Below are experts of layer 3 (counted from 0) of a mixture-of-experts language model. Rows are named gate (a neuron's input weights, with its number), up (a neuron's input weights, with its number) and show model dimensions 0-191. Each number is 128 + 24 x the weight over its row's rms, rounded and kept within 0 to 255. Numbers have three digits each.
Before each expert's rows: a language model's description of what the expert responds to. This comes from a sample of Wikipedia text that the model never trained on.

# expert 36
What it handles: The leading 1 or 2 of four-digit years and numbers, plus plural word endings in names and titles, such as St-ones, Sk-etches, F-iles.
gate0:115100097129119150155072106093136098147137164142127109091113141179109165117138113103119138144132154141102087141138109137183112123173099172121102112105142138129121105106115110128121105133089135139144164102103131140091107114129136140088130111135135107092133157137122096111100103129130136147158175129179091119109137135122129164133130158110157179138137073177184183117124114157112123088147116129132136106162152136145179112130114143120154122149169151123102126123184129141123170110149117128143106121149117156161129089112150108124119167099136082143116120104132135144153139114114098083
up0:169148114123095134119120092125137123126130065077157152143182145129116113117124149091176109131123151115146165153078168132119138146147085085114182155134105155106112123125136142137118148130122106181132152099158137099148134138138165091135134096110148107117164103163137122128161147162141145115147108103084143134117118145094144129178161138071130167180125175098127184129126113124130163128082165151154109129125134087147095137161122132136088094131116110128128130106132115125123132114163110121152146131164128113111145131101106129126163105110109124085120129145158142087126141123125124145

# expert 6
What it handles: Word pieces in the middle of long technical or foreign words, especially biological and medical terms, such as interleuk-in, Nudib-ranch-ia, erythemat-os-us.
gate0:146122110112132127124102157151108084133144109123131103144114088090133108149127187101137151126114157123117135145130129128165102104123124131154116130109120139119126155113073092150146144116113102101150127098131137185122141124098112127118150113185155089090137159109190102125171149162148103148088135170175102128139162102162141170103160127131144166090155136102136107103099122092141140118111100127105120142104114148118152084135129107099112085136129110147117123122099163112168125124120146101126149191111134136095081109124117129124120126132180189115132089147109141124094104135145139112
up0:121131117132116095160172136108143136130106165151151116158134141140164159122136093127117129142108118143137090121096138138130184165117132159110103098160114124135110120114171151115082097112183115133104120149119119100129119129144159119126128125044138151136078127137075126110121152094075133126153120104105148129093111139106152089149060121094111098159104119159127126171136108147145134133133148148138133112169110101111097163138153141145179145097091118111146137119164123148098122126150127174154127086117158128161163148119119117132127150141096101137101166122142105157149156098124121151

# expert 26
What it handles: Opening parentheses after titles or names in filmographies and bios, as in (short film), (born, (age 43); also /, $, £, ^{, _{.
gate0:116114101130141145129181079119091087135094125140146090113131116130109122118155137139168137136143128104136112172164112131068133126179108145146123151115139159117116145135135124137117130115197143085160149097100111143073173130094110117135164129103132095131135110115162163172120095145135100093132093125118128168089137125156157142118144150109148117140082130104092144111150126132120138155082165142138152131150091142119127082155145121123130118132156095142150120098126078154139159157072123108148133121110159145118130127131158163130103142117148120153150122117104138079136140184104112139
up0:127157128114158131148105135110151141150141120183144174161140135107132120097109145112144129105115120162148162106095128156143123130083141126123152125153129067119120109098131079114175131143090119157078131171142121145101119146150122153124138111162123145105115123137080079097128185124130136130084136105141109127150109142131128096181130127127157144097089090107144134091141070075140164099156085116125122115129164126097147146150126131149141133111073084147131112160135164101145138154157126112100139108157125119150125139127129104108158131148087164118105127112131107097120160081128121117

# expert 41
What it handles: Pipe beginning a new table row after a line break, especially in election and results tables; also slashes in career lists and a sentence-initial "A".
gate0:104103127137146132172087092176130158105153138156111155164120111174132087150139164142113126116139104119109136147142135172114123120146129159110125125104155132115122147150116153104161119112137110126138161127152157160105149098159145130101114130093131104142147115120101133103143169131175152136115156124134121091145115113121130141131133118103078089099128126095104086172133072123104118097100115129143091139159119134136120156090148098145157125104107139074146137146104168106150141153141152153123142129095106108135093113063137167124145117104096080141167176158125180106106125100137129161
up0:172135123098120122079134156105143107117142106112134101079153138074145145117146091133156131150129141132131117102118143094140147105103104081147115114124085129164152123113138095176091158136122142095099119118123108093146107162125082117156144133152105153119105136124156117140124064144114085138127105135105136122123133126120108115148113148143150168172140135149127158075135145115158141159146133148113172107088110146124129087148110161123109148158137142193125124102136069146114102144118119095172124130120122130133148129197118080123111156151155146113079096130137116158165127137117124125

# expert 2
What it handles: Decimal points and colons inside numbers in tables (37.22, 7:06, ±3.5), plus auxiliaries and pronouns such as had, being, been, he.
gate4:135148114091137121118138137113148152118138166134151144130152088158152124139108103128114201116179150105136152107100183167143122116146133141143112169150055134193117169128159155084098148143107136151083169154113098115121116124116147084088116125096110121105103154102113146149108142129097145125133135137156146150136119142138098123124097163131162081117126129126134079157124104139091097112120128108136173133160135131163110098128088112130149114129118147144163161113153089156102126117152137128108117149078132099104129095150159142116148088111120130105125117109148135131145131107134085138
up4:151123104131120125138144099131108123102099116128115093106130158155122136102138112151130111152092137139101113178127090104123128159118140140106149136081197169089118134121088123150119116099139106126152127145138147148153127172137115107188126113143135137133154142148116098107132160126102170126142121147128100102120137111166128100097122141115129134133135136164166157152108124162121158069148123144133087126062110154151149167110134112087118136140124107125087128159147164112132131124142079091073143082189127110153099145099105112151096146176128146136106086147119135104159150135130157120

# expert 12
What it handles: Pipe separators in tables of numbers, such as election results, statistics and month columns, plus semicolons in number lists like Titles: 0; 0; 1.
gate11:094097128106143102152118127106099094110158140077110109098163153094160114123123134128120140159149104062117143098112155135133127083164099135087143122098092093140105174122142108128130112143110128136123158109137113090178133119105128108150170151122131124132137094114118111133065134162121142148121133094151163119101128110141128152129134127121151145107147121146141097152104184172161155117138177092107130151138135151155130113179097170142122155148130176100136138116112108117110097102160130155125108119139126156167155101140147167095137100132120102130123064138132135153131136171156118136
up11:131120108131163106161143154107084090136166178081116114125146148098118121105133119117130122142154102034110131113125139114139140113158103152090148131096087076131122165124117117144130099132091122140087172117117111112152118131132117098122171151110131137125097111108115119120056138184119120145133113119127125119101127110122125159149141134125127137127144110160138102143094195154149137127140162122117130159110131173143121127162116163137124139164102164114156124125130103109116076126114143157115110124131158191185164102123144146103123128103106114110122079150130140129125123156154115134

# expert 62
What it handles: Second and third digits of years after 1 or 19/20, such as 1947, 1980, 2009, in bios, timelines and taxonomic citations.
gate0:139145116095134099133095186080133100123103138122123075109146070122135121104117110116090118094101103130134140101133115139139100100150115148168179166153131127117127128119182127129124159115082161153144100102123113113163112153136153141148177138123162124114094135162075190172105122113124115157128129091138129122133136136125120109135145127145101136161125063150146121130124135148177100139157143139104138120163174094127150115109142129122139141118122109143158148122156096088149154153151134151119109125095157138135132100125176090143131124134128164146180128130110170113141138164123099101
up0:147158111079149094127111164128110082138113122114098111144153110113146176127108134084071116117131124142148103111155104162121128114150146136154169170179142095137167119129163125100147153087075142160137099126100135120174147134131118165171109143112115141117109166157091168169125105124095148177148119107135112148107158141148135108138127139154115168101112079106099148139123122104185142118130120109130142126155157099142126161084134124161118143132110133171159158118143111108129127141106157184097109136098157131131128113090133095132124132082146111138143132123115125115165122144121112138

# expert 27
What it handles: Dash, equals or pipe at the start of a line in infobox fields, bullet lists and tables, as in - Founded:, = List of.
gate0:095159103128097082108133120082102160097119146139121165163096151107120135112154128145096183118156112124133146144089107153130160151187115167142112129135101171102144150147132118101098087134119153144141123142124136073128127098151115136131114134192160116091109135154129139126142103124127151142105089097102096097117136111093141130128150129078110164163149140116150113096158130118135093114079154123137137133125088125109112144148110121112131126156138144161135125084111113178090122158095159113127101133130124141155086101102076137145148136115134165133137140135138118135186104117143160165
up0:156111144133105158114130138150175113145148132137093156113140129138141126121116099134125091157155152154129119093123124176113129107138131117117108152150112073161136109124153093134162145137111077133141114138089128156127154171094110154128122127135153108135120120152119168105144172099072105121119096102111149134103135143138117123104093159123165099138112121141130117127101131102101146149134186152118104121091126100098124166078134144119117142133113143148114145128138142082109205145131120134090195134093073117102122157139145117113134102091116148125108130182149143159169128105124078147

# expert 43
What it handles: Periods and other closing marks ending sentences, including )., "., !, ?, ..., plus decimal points inside numbers.
gate0:127157128130152161157099182131080113134122141125120080148099157131107105124107103125122116145133152137131124193122112093139145138086161162097143123132117133151161128171117138172094148163105126114097129134149151117115083126120136131137137150092159167115086131122155124132126135142118091165127107102105149135150145135139136156147142132109136168127099104164119108138128104176189145120141082151107112112145112133160098071155129116105117183125094133138118116108135141112131151138100055091159155147115100140130151092142094134092078132129130144128099147109154148115114123105108168138
up0:160130129112116105146097127152140149123169140152091144179155197133131102139128101128098089093091125112137134155158104170122114112103119115101101155125079140066115101130122125130128161160076154136121152129156131110128158135107147133133119147133123116178114170186128123154122187131117165135106145130084150168127129120115134104101163142126109105132122142111169139083098078118137116152121097134115116130116110103172120119133155135124105176109131144106158150155113139124125129102153117124101123124137113131128096118152150132126145099148119126131107131157037117104109091105112151141

# expert 3
What it handles: The digit 1 opening a number, especially birth-death years in parentheses, ISBNs and measurements, as in (1931–, 104.10; sometimes of/which.
gate0:116131127146109146109102095155119134142146121118097140129150148099108156110153146119139182160143132096125149127130112122123126142119120137066153119115181148115141122107124114109152115122165103107137084116101090106095125181134147071128128095126116141166112156152147184128155140119115063096117124120127161129139120132118113103149124113143187155181126106101147132125137131156125104148091091089141084144154130116122095141121139114119141091102123146156131114129149126078126097165120113148138107108164172145091121123100140149190085138138143128136080113160151112130135175161123102121
up0:132142136099123116120153145126152118095094163105113126151134124125148111146126110148143115105101115126152135132132097137147123094117137129160095138169073119123143121143165136138104131133072179149105160162159162173149140087115099165141122149158113101064157112108100083127105112111126182140130118144136110129091135110139162148083141137093094116074155152137092114151123079106136154124131151159110168119112148154114165128126121118155115153158128114109137129141122160175125160116150149100110133145093075123167118099112136105085160095117111119115173134130093124146144098111111121151

# expert 4
What it handles: Tokens opening a new paragraph or wiki heading after a blank line, such as == before Awards, plus opening quotation marks and sentence-final periods.
gate2:128088107135161154157145156108116164118107144139125072148135115118109146119153082150084092145147126119127147121146115077152085138134172130134133077127120115122172117116149163124157109122146100108162180134116171117135133113090149142149150133136151119145139112103116146169170121095116163147129123101085091120138140104088121098139166121161135072084102088146099105109140123145169169157119148115127119139133123084113151140101173115135097067117109136113127133162118080132095142097130117156116124130116129123135151110107110120148140127104123144136139126057148154114104146140149139144
up2:114108123101147123111137122075152174150142147121113133120178139133147107201148099061158135122151140110153120142107129147110153175081091124158161138099122094129132158151071087167138096142141178119113112147117111114118132092150133123102127107174118142116091180098134115142076161136104099176111133132132154135131148152147084151093135118122156148133122172124147137128130129140104140151128092126150122116169145132133147134131131153099142142132150133156167129128158127150120144117169129107062099136135134101129130133135144109099102108115110147135106112117140185136142120131116155164